python train.py --n_layer=10 --d_model=224 --n_experts=128 --experts_per_token=4 --d_expert=96 --d_shared_expert=128 --activation="squared_relu" --moe_layers=[1, 2, 3, 4, 5, 6, 7, 8, 9] --router_score="softmax" --normalize_top_k=false --routed_scale=11.5 --balance_loss=0.0192 --balance_bias=false --init_std_router=0.0228 --lr_router=0.00155 --vocab_size=8192 --norm="rmsnorm" --norm_eps=1e-06 --tie_embeddings=true --optimizer="adam_variant" --lr=0.000956 --beta1=0.9 --batch_tokens=[32768, 65536, 131072, 262144] --seq_len=512 --train_tokens=496600000 --steps=4775 --dataset="wikipedia_en"
Below are experts of layer 2 (counted from 0) of a mixture-of-experts language model. Rows are named router (the router's row for the expert), up (a neuron's input weights, with its number), down (a neuron's output weights, with its number) and show model dimensions 0-223. Each number is 500 + 50 x the weight over its row's rms, rounded and kept within 0 to 999. Numbers have three digits each.
Before each expert's rows: a language model's description of what the expert responds to; "mostly gets" lists some tokens that are sent to it at least half of the time. This comes from a sample of Wikipedia text that the model never trained on.

# expert 10
Word-initial "sh", "d" and hyphen-letter pieces (shōjo, shut, shares, -ch in editor-in-chief), and Chinese/Japanese character bytes.
mostly gets: " Sh", " d", " sh", "-d", "-h", " red"
router:452503532462471465453436475548505528563434479516546511442505537464498413529562471526512487437500494543505488480427538550442513506445428577563406424445446453440544486588446477516550496553424477473361454488522489516472446509453537547452532521590461451528461481525529541562479486451451440363547540555466488537435456487379445406430440416499411471457548507428438469460500549569473519498535425490542505424467588488476570443519499544416447466478506552420422533456553490524541578497541476517521550434483501461484418478461555403597431563480420521490461502477488552412456465571430464438376439520524514454553469480478538479554503563459460462565484565517438423477500417546473450450581
up2:545486558514544419492454524557581501517406510543494490497500472535614477573521544424453506524368503491447547552603557488545575586462552467511486458520523488525493532488512411520470512496538518513575525487501458479517461438546507517534521581517541405489499454540523393506430491525626510543522542604451602461452436557455460435430523583466536540437509489490475444528498444561518475561644520552554532468516510441537485549471521542508549463525536455500525423479406354545489514515578529505402653467476495454517463488455434464505506518623427521433508522580503516550533559413498438443487492551495553493510466476503465511606520440627471587516526474506567502530530513518434514483487
down2:395453482576484488517369422468532556542562538480471543463598539486482485569499489498354466529463463483452456571574555484479550606492484511505545515554535463538508500541530556631472473476483491508522513474545574492489487454503480497479534545416534460495526452599569478514422473552571469514577557536564492404392469499437506421469473450504515517487493505394488454445474539554492444579581460533551521490376417486422516448412502514558474447489493530439438547546541513465509506556495507510575571442447482510498461467508476405549518517599427559481448529487566518565509618514504436508439545462544563399480483553544482542462447480533541422559561554506503482565516486468484511528341
up3:449454452573434509382537533442451513586525524509520482440522517412539395573438502461543516518506566409504515470563608509476530449488448491563533579557474536494535607485570482424417441516411584418491477460426538485515535566404381505469503569437554543528497504511525512555468515531514493535490531508515507537592473477443465503452528469515452503585475500534538619539411499489555552563478552433484461488526493473552523453546457563466461421457559505511515481495573480497539477476381508579543522498637529534605474499569570508547494458496536527417553466551495556476446389586489520552494499481550577486521490425498493410581430520545526509452509567521458467440456521452427491577427
down3:561405581455486450570473518458498499474404549446502430427426456485511479558489551547537611493523560509449508480558528539471477553420438558510477502485443379445546433533515451455399546525603514548566552498548450497573517521534363540537489459515506561475414548478558452467507486513555493487487494459576639506560476595488459477519551513538485501511520560415518490580414484485514495527465536623480484580516434480406507456533529521455489420470500481519489457469544482338518466403546523503540584555527529531521458477500510463561527533469511527496534390533439483391513524465459529557475480579450480460509466455578517414510500455542478509436485559539532600491392577570505513525523
up4:423474527443543501517495436510493634428506495590420526497521480463460416544535457426535587452560509520505458503471491502525604430502474550466448482492595511473451431599483486502548458531470469535404472492459451386509647493536520583567517465517416487513466568588527549624500567440466438451548547542441531524431508487435467484482548490448522503538515438523427576452507508531583521466474429367457555538541500428575604436592495527583513475459486587445520556506602521461525509531421512466480490483521433468539484548533535527505490559472522552431596369496459490478467491543597452511517460548478483512490496505521553605546483542479507566571565498468446457473493460488485485457471
down4:434498470457493448439498495488559507448585556566446489454487475481537530583534525448450486474463417476571325468507447551509523523555518554431555470446504472462484504502420596507424444630486453548538422561490489450550469597614495478612547462494510508560433508414466528558545587417464451480525427502511497489413485510411496504459527458451490449487503512499448523434518597452457489509534444495571609458492567534590511526524509493501556487506554572518552510484469543462511530473474567509542504559511542521519354561462577475485442558488531479501480479464487484544499525564499484480514401630521480585588467525393430509530499458465487564517532515615571440461512460555432529443526
up5:509405545518564503545503558508492509402457535463576466472663477576428491554486480410508500545529499423553500548503508531498459492449458561537544544520521467491538510436491599509436486421494506428546506517413509511571563577531540488483547457516485487516506520437519472447538464527481524498501507500504537548544477586573564418473429386486519491450510538511502442464482454470502463446540519528510538545515560505456531440459476504406537607458532494524529438537549529511550467532422549398443513534532445510508575362526512489546310404411497483601419405492507541476465520529469373484481431557527526529526484538539416468488449553455517492501521505551433534435530550578641530518558
down5:550525525453575492531514550522439524479490453544528361520522446492556447430454512490496544559467457458559488502436491559518420572516400539377460464574467479527495436435460525563579478534557554437557431543453460469420524545524433506440527488480528395585506455437444477524508391461530488498557535457500487446534479508485442545587553488514523428485431486491428559415490439465443464498535520456565456511597464521534527567509437467594561485390525428551508536566511436534485556541437532399516547565491454490416581432524523556538551442434460462525536420541494472536599545436501523457527472516503546463444523552558533485505500428499483395535455505443434582394512599496449478540446
up6:490503464514534614578463544439608502470510584421488383401560493459562547499427533523550486540563528555527577501484442567448443514469438436462499524559592378493554487508511550557573487451468448543512466513560500445604457535547439516477472559504496465522521564544512569453469506494475506452452470511492405518515504561504518452493369412471525514426514588479468498524459544564492467510454424447503461545443576560514477577597469503470513492524420498543445485518425482516549521506448512544534524482473455395528531561506481458586565547532445367601488490422490459487582494589485544562531484471449522532628480514523538625557553513514521516511521428480449538463540550474599542475482
down6:459394549550530579651530438501484543499438481556394425573587540489538545500485464495383458549566535504506609567535520397479480502493455460432478458500609394608526508528596464541560451436474489571432436492416470376480511504484501416489540564537502440599534525581534452512599495524534454473506499549567420516445480548484519502493463522463557446442530527570457518444521538530586531512607437488516502506566494583466514511499461515473536387544542487549531490574522475454549522486487451500401511489460514463530454513439486508458487550390489463438507415486449522494503532485567537523558428477528521461504411483454468551593467488447468532501503403510455503472479478578521512555486
up7:471488447520444546567547552478366551564535553486532501488582528527453583462523411450503517402463499570464434531539511457556509451431460524568535524472432530484530480501541466528497564467518552572414425512467464525506484565382500515519550557485575469467507482500570590574506515512527489516568426470509537666503601527532466552456572510504511496554538486609549517469514514572515479522439452437546512435527479514603553471528509445508450604374437488443533603539588519441432497514401447556495517460531435449495429458494511514515465588511494427443506402488446447537380579521519513507554533472516513517478567579543489471485457474422441531504430482536426419539446507543544499516479
down7:460470517454474491546553479501482455479532478564472487540467572425499543499461564509570506458502454352534559480574434512472580602614450459564602518437461478539551457538413494460478503578522507577574437567461588486539570537563554471511510442510475520509498478471610442488547560444556405469460484439492539510499523564483503521472525454479453504449479536581493537543458569510518549617515464521542570509457542470581530582399550564506484564490613498452597544528527592497445559456537540473420423546483491475513425494472490538495487453445509438512480491457483529571581436542539508464447530514620533571493523576518465448498476466456539504433548502563507486401459403558459381456545
up8:527576516542401386507507614606584417490470426467518492437416358534471502527490558585507529479533529557513476540520608413511501488518507536566562472524516525499609529503487417511455486563454509451592513468422423420539456492497546388491535633472516517458525518470536472483556480519455474453495528575551527448508538529487649507472489542536452518480501435619499526515533523579536436476569496517488487527456555521480458483448446485437477450486545504535514534482457495516487454498497479522556519452466522442395434515591599435472604509475479493512515541531490449562519523551428515356475527521553407432504498616535477426566541500485532477470485447563509530541480511576447556518504
down8:458492449431435514499521534420457527531492468448531529498436523535533441438502515457497600498520473632411474547481474559535524530501464534516575560498584428449529588515548625491479392575518584549549426507468569522482444539497530484426558545527568492541525554484461535569507541521470525491508536490453483578477535460446527536511551570583519486529433576568569544529484500550509486566522540425525545536517523506547540440523384486509506473546609515511574564574513504478452437563535498470427530525443406500549571630571479432517538440530470525586385557501501553552473479499552470492453593517549560376503552402503444504458541487553476521441462529539535517465545544492581558507376
up9:559468545500481497516580542550584463530525447571586582532441485508500518451532495627531478456567432476453528460498478506499519481494464466477547520452546462510560505501512467398491543464550508586541572542597433597521441493503595536390519473521476534511416492472548464405564550533515513441537468443517377512550461559505523455502613468531486467557452523474561512517460407562502503487414451456439497508465511593428511489378498506511512638444494543528506458489430586455591513483521480630602487461451554427518505377488463517517483438518535540479469582497539582522477531439488451572509552572504422443585580551533512447473537535504512484512567545417565465533430485499499503533469
down9:529517455553505477477550449494567515471557463602503520541506501479406512535527422518579496511560529511459469568571467518464465487517492567405503482488609423484428539508498472488555535509391563548492501556494483514468564558507503463405521566563487502518413560442487526549481491532544494334579391561480518589591497500552456380459652456425512492467536466522495536628426467495463450483526492467506544433514525520545577491481533586529493564488514530426509558570535530565488547537530550484486472484442484395467531493556474546476474541512424530514546504451476552482521579505469550579459550554488375579465559528443552504453426518448425478484518516374451428436432487539491502449474
up10:389483550500515446514487454565599429569547549570462548466544531417483500499481486477502459607441456476521409356494574591545417547462491509445572517525509489521455491462512409470502481579498493561537577411420489423446490450425484510478492518465447580531465470525517473431508494482533516547494525439537542450506414513497501426474539509425486493517520479526447517491573484490504434437561527517531461460404495485528405532461354527488472432498562563509418541464555468509425521466494557488424409430545523514499455383542557512473487487500594498505546578527586503553517552515590428504503484580566501480422461527517494478454486539419517601475641629487512466510432477486450490504474
down10:465425491527488485414535481589506531514423498430475469439406485526483431441553464494497413498553448417521465496409494548563495485457527476445528456556537503459410502518436592503461496543526592506564498388514436410448475545537423461389504515471493553507527528439491523576551570427559501587448427471529592584432398474453485461516577477555493472514577484507458552574393615464494537487493447455500513468508455505562545471525455573554502463483536472548486478519556562526495485440524444474449480547613553485455523505515556443552520583534567560511537585574494430583482527494457510501553470399513492495463442408503499467471610540494567440468553580411468549484506537528580418501498
up11:516436590483487488479473501519446542504549461592491545496466532514548525411407468495530539503466487562514475536613423435475393484509520550443531480513545617541503563476522532534497557516467495461472444506458554534394497453442521521508457430447582504476449523423357480552542425507459532570564576430482540547512501394549545610484515482600494479476497501541466499411546470499525578497453575412497427377492541479457595554498539533425482478509546479506484561501536464468509526559456450432479517590395495628492470488530514501445437454466481509399544431475516488490520540432472561556471429500472406521575460503572428641487484478474461471532475418476466564479508445512488571525469
down11:563532568518507582407561487474513516515402543488455474547510525551452484542509397444559526551543527559441537515502610554455533570488544557519510489507526451502598533556554475460504564514489505536527497487565543488454430418506547467592512575578484520601491434535491557591601569472514513500545444589519438603463565445620491556504519429510501457465472498558450537473533534407547513511466558509486519390511583526501546474486555543510524515470490415547595508455599532387485501461546458425529559544500511455472464584537563525442483556566429549489463459462543568474477387396475474476532550489468504534513463351495502474470464506411433533532529515487490522436505454529545459611538
up12:531541464466499382532508437463464539471397496520461574449604564478489464511481497474550513440563521595586478509496573532482482531515565567514455502461487509469501486482506389599477417566436492500396460407496477452550560602501426478514516538518395540439546431531494514586494557465487433480521521551470494492449504452474399588616437497413506510472471538494535620500577497555567426521458466432480542520480419504492433417610470484537520486428537506460462578534575512549555540529540523402491514464567454458475470583490492493475545530481460590509478497461551562440507500575557516414441480494502522478361536468414581532517542586557510430497532518505449487512491421511446553495506
down12:538542532541566452536588467565528452498538577566472481500471530453561543417508484460501542471418396565531429526516467422536539539645620412416568517408494469506436560397544556475515449541490524495509493514440442477507535609563531479537473499417416492433539543503431427486475522500566469520440433570468591536499549485484485466530424437469498509458518499480481427528477497472542444490428525511465618550543420486554513486573485463473581486453560573428477527559505525511582562411469509509530588496503507489550435622440530508518533519479566461548558495436533448411452461619470454467470430572592483521569535503453456492609535494484535565521536535524532459534444471527519486521489
up13:548424508505490470544492447424460459487552432540594600488420553513473475498476497455378455512587473509470431530540517509460442537502505554574513553511518538490553586487520524534539496458452525512482454517423519557506470576441475484482528451458520490507494448457495506535502500526437553525586425512508518541491479401562533643456510457522537541552465502586523541547479528471451492494586619457444474485548551548505574543476494479347478496485466441559552466549595559503521480445393473497565484546491482558452492444473487399440485429568461516410543467520538520431509561430613479492482445478516497439401453466539374580403452539448481534441443552455523567540519380527572567533549
down13:547484513481506549484547515486499538513421484514485369473568524499449549358527551503547516508501546545451521504460436514409458492497464566473476525469405549515506474485494471530558534490400553541514478494419429546440533455516438491550420465494490476528575480535430529535580458496518538469495528525558480433574498454532455545482470522496420553406521581615477550558437458498528568546486512490465454487519514575439514466496523423435527584470412427503490434550430466491440534431403486501586424514531472445467550495549504542427615459516505426408601416414468483458584512448422513534574499442434418504545512517546533510414608504493462551525433581477455491506380505530442538596550
up14:395545506469508496535506503510479476516475552521509634534530443564499564404429549531567445499544516500508419499486584464439477539492537477492470458459465492506464482510539525423530434473446481517424521517430410464456513490534511455532513421485445503579552477505497339530487479515388572491506415547489515419537439634513537453560534533536531530449515384480575487533564515555401439508521546437462541506525526480460448420430567480530530532453493533470606472490541517565594474546424444534476377476487449373526536516452438465463587483511515594589521480477597512499543516470527514437503462511536556399540425450480547581543509513548550500534461588429508461567412482501484510461538
down14:497499489580469561540621565473507487516516439570500596482491529546392428426503437481476575469508438469552514541514601513497523561501485494553410477446493480475546539505497582539441512506503531501426477481566575497562525538544505471537456523431558504514498519538477491614431426577489553417483468460426505525456489493526409501458532487552404560469439369410518420476555491494529467519614520450559505481530468386547582497385474512523586472545485528476539536546492461486485452455446443463534490443450532438573594493468428478537569509569539496518479564490497485425472528546510540461466483475433548468648518493476531640467533510514597464577570516477487586550464429488441468556462
up15:513514440468473490571474444520520469510485320539478562477441534480488501519419590396456433577499428514524522427536498549495557548487516421478576554552502484513522496477520501473552520554475509509407546483449451558544463512477471481411517388479489513502533432475500535538489485481330506548484480575477551370548456481569471527461533499565519421475481595501471517618519427430501508467421509452382501474547542516554533511564469514423545491513513465500480429510449561585522511506432438512523469548454521575456488427547505477476570443581437670565492510492427392529501513406508500530461511469532451467444449506467522603503491477560535520536470527440549545435500522525446575490568
down15:529443447510490503422542493396426536520468537521483450494516627527471428453477547452446452508468527512420611507594503459418549476570549585456486520611486524463588410473552465651460550415446536543516457462455534522573437418466423435492448529532501532465533465457467547477475578502474446509526511521541519451460476462553499512493537515542494504457479499598432406546439488446550526547433506505460515507468453491482514547549485448450538517510517462557561467462588519513529543403529453407578438604579529494476436505494497475473488452552543440478466389368521412484568503461552512518631476463469449560461527490517542562523487469485505518530458454461556514590478585388482501520548
up16:475488545478450441498524455470527479398445576472584542519532549426495549451476503466561395437430511455528535514431532546474508531504499570501487505508481526535429511516499452479546501503581602311477553514466422568567600378487420465512474511525495506473418525426446566438507497537542545449408547444543420423519479589552437579490418532412572543488532535499499444458426566507448470485478427483516552560484514576481461485557492573486525464568460536454466510505488481580456452426527517496521578524506487504496495442520469412586486505467554445519421509521464532459464486565477438413536540336419457454479502558424548473453576502514589524543476409507513502476546483512553442481499
down16:439580552540448569426519606491478527493456519539504484485419554499519472472501475569553471539476479569561413488498444622490497488452537530502457460550578555500447575392507532560540456510541504551514562428397451502511531555420534388490532534463532513551511568571549509447476557624543456438507472511428494538507463404472490533528512510507584528432576587477567555471517542409559482499484507527448381472426455510463501552516509476452520479558454586528531492610545517554423563493383503457478484535500538493507551556496522491486472505464577342540542516506492371481492498494436497501490524454484539620466520510492540537540505513554500542478410446507461390545509381469490439513446
up17:533518484469442451405489475487446511409517491528519574514527520488444534529523426586559380537519514575609463520531504453443442508534510497507433477453508506522474454510490461420481461518436501401455440517476423441423576523514420562575475426490469427488455519472380510606443485454496506478569436527489531538495502473480430503467493496459516545598555467489424447422598499544559484504493503528478490460524437411498579453544534448548458455369538458518556574527462538468411488476542539489435565507467463546455449589355391437454550565468541505452501520567534532593406521437503487514464491501515496448463395519539473512454483451562511496419543459427434514448462438597442477532525
down17:426594542514538476432555492501437463538504579518525515502477510595511519541520578381544434496434338565595444540491485459490449542489516517418487420444499490512508425558527543497617470522422466388469478521483516544549589510545538452542419490557500496563411515445501521580505496454457542434530492522483545521543579509539416444452553469426516541458455584553477488480527517430514483506508474490472565503533455463521535425512469431525593493545534570468539609473425538457439514442392503578502572477475499521540456538480482525506512438464524539444542531465532618543494471498468491478495575492556448570632513528500446533577545467437510560474519531613511422519525452589568490471594
up18:504553505562480486505544544589470471458431589427504621513515590594525521555489538511575502483603503555556467557492392558565429463603569579489503541553468466540517480490512484563524438552531528395473549436498509535641556545461486376464524366473493437465539516513481517443526508497497556512486579581521490473491482508559437466542443451480521493545539466538507481535454499462488387601578477455477587558488519568476427491577567468531472477462506443480474490499462522562422444462537516531458528497555545478514499551557448510561562509503526671497536524513543500434427483556442544446442486481483463465391566461452478513514570499542546491572511524572488520529458535407565539525434
down18:466549575477468520474528636565444395519455500517518549498425503422514520465515520449496467464457477531497484622507440509546479478489548492502431477460465452509380461486588525502597538461501506421430602415547449560478543479491452438413484494408524542474559491454480548404453491526480448414551595584601416477522591513455536460538483503589483451500492525447570532570473522425567565503549502522529494541601527490507555393456512484432466520462485569546404567566551472565457442429512544508473514482481486519552376501418525482428544475504440454553522458498578468498461500489530563466484538498492488563479523518533508530595439508538536566410435461511508423622501466440501560498453
up19:487617539535469444514501535641520560495529589526485474471588458452481591490513442485496523466439463427466525441507524488433440468477522514464539497531522434550554570500553506591482485500551612510402560555553518606573471526532558584492557624518593518428581504539488583485500490530532539460518454472534433597556538515531513501525471450498527450519491580495534399564538480550575467468487463501574549553584549426492494529458541555511480496465426566502453431520476429506433475487431479504530508489574405388507529458530536531562536450483461447462374553454474519563517468493543467441524579449486521457547511555526509444437561499492462547477586340551526522494489534550585463483539
down19:461535561527498539503483419467573487500538471588516493513555431614442465525499512403471566526516557379548522458521515475480525453509441421428462536496568549455488502510513486587561540505564479466507529512524509464538519469529551557444570585489546505520477617573538432564510554369532449500532532623522462575553573528542520509494517497503620517540541510450525558599449492506490578446537499616533572457498503454496469554441469513570414457504508514452567490536508570537364452459530550508474492578515551425411483433488528431523514482491529475396508520498442428588507500575525545596507486466595441473505565501478521415445552450532531533529445463491401459527401521474467446457434
up20:478444473468487487489510467555624425511405638436564479430517610468561459555470533579460426517521421445551486475470564606514497555565467483532524488531522509522509474492466503476438576461570504423539533490543481436513494526432588454415534531550483500507454532463589596430563521483527534520397476415533506470473482509498450496557556462466516590443487505448471472460490530506503430493519454544465521466508489527502383481467435482539456494493543531445483531527492440355521499539439513546496524486566536485506502378584490545511506498490506431663520597557513445444547491552467483478426520512423492562485508554437461429403448485471496552475625612546438462521559508541540419515476
down20:427461530433478625442559429512535549564423509528504501477477567558558345512505474573427508470566512504547373524523494557466476431469508493513429478461570475427422491533433509501535475400535489518541495477523493476427463521501559480545506561570574518533495490511478503457568561514612400520519490433514502568458443397471438494518537470564514477500516470476501548537470528410513570522507464447359501492561466549586507414541496531522512536557529557485525610535553510535499511523521528476466483542474573492582581398480447407477467517444540452594528543565528482551526504493555465472550502561476503449547516375489462451513518552627468434488488570545503565426536512527558555396436
up21:492550596574427487491505532531548438478507529503510434504504471625423510547488490438448548526399469432517519449533552403449565447458524493521496431453475436486465439498457584429463548455527535492514553518497490552486478461473466483515525521498534527536486597469494374478425491507467493521493523448493532443510489610528506424582579437557427464512439426559478499572530501513446453510558494451456558593501552432412432507555495533536530471567542426543551383398530420493520459549534470596474534444471526500537553485529513532498547563445481581573452559526551510452536475524518469540434507660447575438507505505469493539483585439601516446449483613556561510513430447519384452487465
down21:486509506603485499487581539462514454427507462569581522520551532577544451581448541478446560479530509485516608483524448501538537476477506536555503580521538517483508493541572587556543631514506522483484481548477448601453437529526514457463565514533556539498605478582506505627452549526530485394544470446499521511436506487573486403540553474530412484495464440521493453487481489580470424563586459435492483459511434391432512478452495516547530388549470555567555497525466363441474529507486431521549472444501446486615436476481467567490546536448531539591495523407464538449474518443586636514472532563489528541528554485624474538494448468482513498498501557488506555629485496468447522546488
up22:493510431460474560452478504496477493471402520594531560482500424469540454445423463512519497561486500462540514537534460503449511384472492468436509528427463492472604466504531521441461434497488472468456444551541591546449457447519516434519507538445455479556502508453509500493520488501474507468524483410500491577518414594524453467653420461454469561425500504448517513522605533474432562548496505505477457445476407462513453561414276598486533470532506469424540461516452490511587505455548547490509481506432467495551450507518463457470503508520461543549449562443576401481497529524509534421487452510502518488569485468542488445552565508638468566504575565514547588543453529659584531477481
down22:515520547620505555450402548452511491483405542539416504495396450450492394455495416483546570549470469446597524578548643491513561456418547535582502540472515572487494503500553431480437418397492542442413446540529497527512457451421476432504522571508582450523541501527488482512516422557507523415473518558444408498519471616467460471573498467457485535499432525550534397556544497450584534494492503461482422480518435439499498490425465495498499501452450560461598508504439484543589450520550516449411477485499436420604516512500427498469476444463477551482577521402477562412536499495491530454490520522461505437522459473523472444504451399492486446475599489505491556540456483561585459484479
up23:493362484487461492481539462407576464556529451557531457468503427524526538540457544508501460572543539488490539459490412552481500546523571520571573514505405558455392464463558502570458486548450478500518497579491580561452387577466450557518525512536570479523454500472571379467596492523578510501542577468521498480507430520433431435546465488483499511551433564436514537524481428383479560581479532457435489488520500481497482488544430446443458553509607509543542458374563479458470405541479512473475591545484534517557523535501506522489492473489511503417382515534541497491466509548455547434553480432514600505538485506509437478554611556595540505498543552581531603534604533526522427533449
down23:531486512527449528646547435470556456444570465442455434371575457565469521535534533488478498498509561543537467482554448503442485575523559615569527484454476488455417475481471533560537562471478539508492538456508490472465455429546451470489485455547504524551553517548492416397420370538533626562561498490542494505469564515449474454484526523473557525504484569440543428559537541476590465546522548533515400577455534439416415515427522523489549530397489445531509464448501515474465496510544589520503488580483459502489492519534430506433495522560481455438439458504448641363498510467529528484535489555500431500506496506487433416448411461466471603420452432511547488473488598498533434493562
up24:530504529551494519546541480557517430543491429536522503520488568519510495534544462563527477499537519467461498489507432486496517458435460503411496476496526456549621476511478453448489475445538455638546536474480530587520455518478598498400529467577454523528496548420530461407509481482525515423548433524468367509562523530447501412427557501453515475515489507512546465598402438541501493562418514463460577559468458597485494482428488416538529532444445484482528439530330571472484513471550520663581480482507498454518525462470453495544502548526480539512389615505462547570466582473543469521444520543503457422618595482489512458512555501489441516496476556418488410569446536507509455510395
down24:538513491557443419470536479569518509483570524524524538528482514446410411548590430503534504507551539488396502563576466523413457498500481537409453480465535438523419530558456437483521537547384535515475490610471536497465578524510469426419475569539470501492377556449475549595537522596504484366605414565543493483550522538565471406461620424407532530475493455480544473565461493497504482503546482504522560508490520594493603495489569559458466532479483501436545528525504498501474531563500617543532536497413492394535527486486460499478505570599424546499525543471487546440504585491473539560473499542493417543523595468461547450447447511475406500449516558412432434497516511494501515466491
up25:479481428513518508450532562508559417451486603428441502560541437575485523568518517474560423496456513402535487543441586544429538466570437472474459507557504539552529546547469463441485388492443511511492519556439358484444504427597496528542480601412537538517452554481382510495580403543501565454497496520528469478494571509529514518608397527561448549468494471488511443497506506470386526506487462502526518509548501533420459460566576446412453506498454420456538582504531432569522506418462523561527397579370497487545508573509521522495511530502549428594489467557553494387550492552406431452505534471459540482593474570485513533527551522494517518499532483475532527525554508571459544519544
down25:427574536607489504523514583505496544606490438383524480477453501518532497515550577564465533497569457458517532443472534530454496504450476509509385529483514551492508491574483601419495434493544506589494613429370526478545480530428468479622607518449532533500445516419450545569502398585398525456516597516559485595480535414479550522469537543543462578486532453383544468487532562367526496471522514470569422439519558480543496607513482417399497444482570539452482475558488476547445512506477487513505468515479516506601536490450456482603474509561563478493478460478456478532485506477506565508501567552412517517556475492482546509458546433547470415480529436531467539500496458427498492535506
up26:475413643524528419475495409652492487528510503421476562528510595547593461461451529472504540465358438482502573483491417482447454537493552513552484468516502497465419489456486475428519587495552497414468468443502573464483440453527555575494470528504523523525476492409426550453499497558460564549335501423536509523506421517556547583549435560486539489393593483531521478505489568450451543457493462593554478488491456510453477476513418487480533429477519467476539498498479431546527518446559538552444533530551488530512540452559602419562433470492519400517481575503536452507521522462502460436539559504420576521509537519426562508449425572462450521580586467542488509522474551575492490480541
down26:478510605536499504417532453436462560545504518440507497538493480539559395415525471519560513500425494541539553455466467581447508479413492439567459490618509582506467561493514522507476438528530499539491532450482491499381442414492483472521532579574493545542414550495457430502460502543422508561521513560454434515479485450483543514656587495508565524360555536562451480475472566346589517431475484502457444452495471521422413442556563423572435554490554582521555483540468501463471433514486495477502503498497525493561591559404593441518488461471445425469504526569530446438590447465498442468544553509431444539440519506483477492443458512520539495519490488451528539451559497467504571530398
up27:537469473482515451517519571544526505445450512555462489525505527496578477442523510581599420559369562500499545530549486500566577347436486519540515515555513503463461565510508419488539371446526539471600540502490523552496469399640420490440488508521514478491557440513478530494457383492542464399517396480479428476524580565550503554516536510421474578541491591463527576521470516489523552517446478578433502574536456518470522463500449437540517450467455390464513495503526572490385558475588538543486605420575435459541555519413508414486518501497468498543432483490545483445507533525469477478473558448441483498513556511488553408553571529363523504477439440451467498529525481539490514504504
down27:421462510488448496546547554511495535454474526541484519480475551510487480455584433506475519535498508503400518512534558529594556484353526587482472525464447469513507535444513552483524506600418510497529559531454460476527479498535544476341518491405482503507516599543472527486434490578530367418584488511499481389498559367528410399492429433463522531480465587564443552582543497516435429546517516452448441500485459531484496549534401435478515459496441534495475551418572505554380497455474481544510520488434444519498526569518581485461423443543496538558526538384536461395525509449490432605487470451551515518586575502482452477525518491518523410474511523508508545398479463542525469524509
up28:554424491483421485450488610535600519487443508508716626413425415513556474471434503454478500432572503559522460421602621629468379626496501529537481528442451515473482572498498521523492510517488543524548457527437597539463525545537486418492530570494447491442519503434493530460543531524551536502451594487546614456486549450545555541583362545499529529507497481558496446533546498474509485508500460435494468473536472518505481534415416478514519535448556564481490524453516516522570416533480543492516478553460470518490492470504501399490501497584433496546463551543495502534465450523456505464508464383449535457451539548466495572455499549542503446519548498566502504537489496439550510553551
down28:543422533494498464505486512491472492570358476501534513514533548510580409475476476583488494440459527585481479557493514477481527513479472550482560603505457531488491560457531484495445493492488564566479481562465505488537447545503521592453572488613442409447567633587571581389514516565504516417524543481476514524513470522529561589434445472534457460403432540554501561506486423516545485497410432429526544564541477492482458494477464424610530573492509591443484592612476513495594567548561548471552456480471477525504611435541467481488490475575543564551596507464470470482440416563470542593493505496500577428517573499489567478484514478586546494526491560478422531448532525539569444540463
up29:494440440478565454515470513545518495501423464570540501565529417502592550465486515451444614588413489486395618465544484520481563516511576517521455440485533561519405542482505435485462444480384482434543538486420510523427489463539484559586498490442494531467434430576516425460535505541504541605559535550482609469469483428552484464488539464488525541486503482480458506496417484525526633523476582542574530428479516435476600512448545414439553506554508470553524447428497474592485514473541523456485507485476455589525558540423474509424485441494465535460548552538519567524549580387466509547528472465516462479521457541522506455557518428565533557498462398452527465566549542391491617460454
down29:465498453461552489581469563541461481472511542555466548516549557515513553522564488494514519546508512446474408468547491505472466524483473470490604470569496393443472478404574563565442456537458554480549513425463520454434408444504599512498563560434520502559551509554529539523516592566548468503528552550496470502383433516392513394489457394552466510552571473516460497457496589555499588526462430527498575483422476489447468451512484463427467483437484590558469473524504475473505457514514513472539500511601532501508376434517597421573422494552515482473446508521479540607486582429466465431505387478560475479528558498568458456498528442553541428571562502548607471574470469460477556422427
up30:520556507507532520500570425532438531557557496483463390545519415512483552413580487561551521599423455480535627496520571408448560440437516535510498495575457486479400477522483539467529444528498553446440457430426484531540450412631467535549540563451490541510480563484424538548511434488546481548482480481510480435525501587457527582522550523486505537497525620504531565514452477474487521521450542491474447528572470516458571522538542490543484617448506469525604437457586504514539400455487488527501583565458535457425488371489424546444503486505476577486458402566467565416449540503523487474415534530503467529512524535500470450396533486407585477507399560453579478499541493475511487559494
down30:519526603486567499534599423481454511555491478444503525458477484499520526529500477537495504559470457495424488529627557512531520497438470522544541437449498521519522496464518559558466561584601572444458510553436462522506511464500417552431586537529534567540503496469546401575542446451506476406479523459465522550575441453481523476476473519510482495547506499593550672546501486543453395495461514495435513488531536426488470556486462480573492488514416528445581468463537445463470490523460441551485508504577471453512499302516433515511525369568527482545507499504501580462356495484532456539469490398494411398462555515515437463461540466461508448513511526576553449462472522558505415608477
up31:541510534496499431498522547560603501395490544423472574504500441587514493601602494449487449552623516499470521546458455561451424512523493531543462462512484411493644499475468552434501363503502494462491489464522461458510529440540465520580537491513500457489593421516405456458504425518452516473581504465506554472500541468490526468574546535477518471488497475565437436511480472409465407459653498519430487524453546606492452471508437546476494531495494461523586458583435481550556476524631507531480503632511498427502529486493505567553477509502572469547418546530503577479496515544387470490456528473395451520448490494444539511548544488485491439524422522509514424592457444494575539563552
down31:525531545456558522552575541544543489468507581344482556511547507474499486516516448505466447494543511516516548579410464498561479462556503474510466487470453551586477493503484550466540507562617547427491598417481489484474510509561438568437528469589464541486431476468534591476481425548546477466587538419484469469546532427514514465486442504518423549492484475517583391442494563488510491511513471452501411509454571447563499499447471555389488542435521544519510598602493438521388554565491531473511522479469469457496560499488465570489584588478571461477523560491547493531557510509415602573464644527442551545531596517471490458461520490449515436461497486427460472515550508386588532613463